Weights of a small mixture-of-experts language model, trained from scratch on English Wikipedia.
Training: 517M tokens, 7891 steps.
Below are experts of layer 9 (counted from 0) of a mixture-of-experts language model. Rows are named router (the router's row for the expert) and show model dimensions 0-63. Each number is 500 + 25 x the weight over its row's rms, rounded and kept within 0 to 999. Numbers have three digits each.
After each expert's rows: "mostly gets" lists some tokens that are sent to it at least half of the time; "gets" lists some tokens that make up at least twice as much of what it gets as of all text. This comes from a sample of Wikipedia text that the model never trained on. Tokens count by the router's weight.

# expert 20
router:464457463467463513510480493481503482550480495514462483487500470494507479505467486532493468568459486475497521531498500480494513533524477472487500529491474482527510494506505481540497503483449524
mostly gets: "mad", "uan", "da", "á", "ye", " Angel"
gets: "a", " ", "b", "ar", "e", "on"

# expert 21
router:485511476463497460459545482476503486508529514523507480504523525467517531494521519522500476474525525510477524495518514488503495509548519486487509499518528502492546482496520553491530489538470504
mostly gets: " w", " acc", " (", " inc", " born", " v"
gets: " (", " V", "\n", " p", " w", " v"

# expert 28
router:486488529468534503503492532463502505535483486484499477520451457512549484506486527494487489479512485468487486467518474514492515508491489498504536504490502556463520516481524533528503522518504470
mostly gets: " conf", " Wil", " dam", " 193", " Atl", "ump"
gets: "it", "–", "p", "il", "-", "om"

# expert 6
router:523539537480506484512512495543513468478510499486497556506515470498480527495457556522504480468460471496445488522471502509470483449531440513500528516483542485475512468498513496507538532518458527
mostly gets: " three", " most", " two", " same", " some", " pr"
gets: " G", "r", " g", " b", " c", "f"

# expert 15
router:472490484521488537500460489528493491475475533512488515510522526516484501489519497475519498454485513520546490496492522512489502485546460527497525498481520528520521504459503486518541485513469511
mostly gets: " sq", " more", " neg", "″", " pl", " dif"
gets: " |", " 0", "ed", " m", " 1", "is"

# expert 7
router:483476516506547466492474445469501532514515487476518524516494486495540541525521453475503507476482509532474494465526475539507496474500519497502494532473464535524518483465496476531502469501537503
mostly gets: " ab", " km", "incip", " Coordinates", " cor", " cond"
gets: "-", "–", "b", " –", "c", "th"

# expert 22
router:537493530532456527495485494523502508481514476496473536462455478508477476510498462502518535505489517479469492509529486480477489523484470489516499524521508490451492491506485435538518538513471501
mostly gets: "shire", " States", "%", " China", " east", " west"
gets: " the", " a", "%", "'s", " The", " is"

# expert 25
router:503478485451510501471524512449525505500497491529510482518496489531494470464514513514462511540474526475529499560536464497474480527514542490469527549509474467481491467524497520460490508452497503
mostly gets: "In", " de", " La", " at", " en", " De"
gets: " in", " a", " at", "o", " and", " In"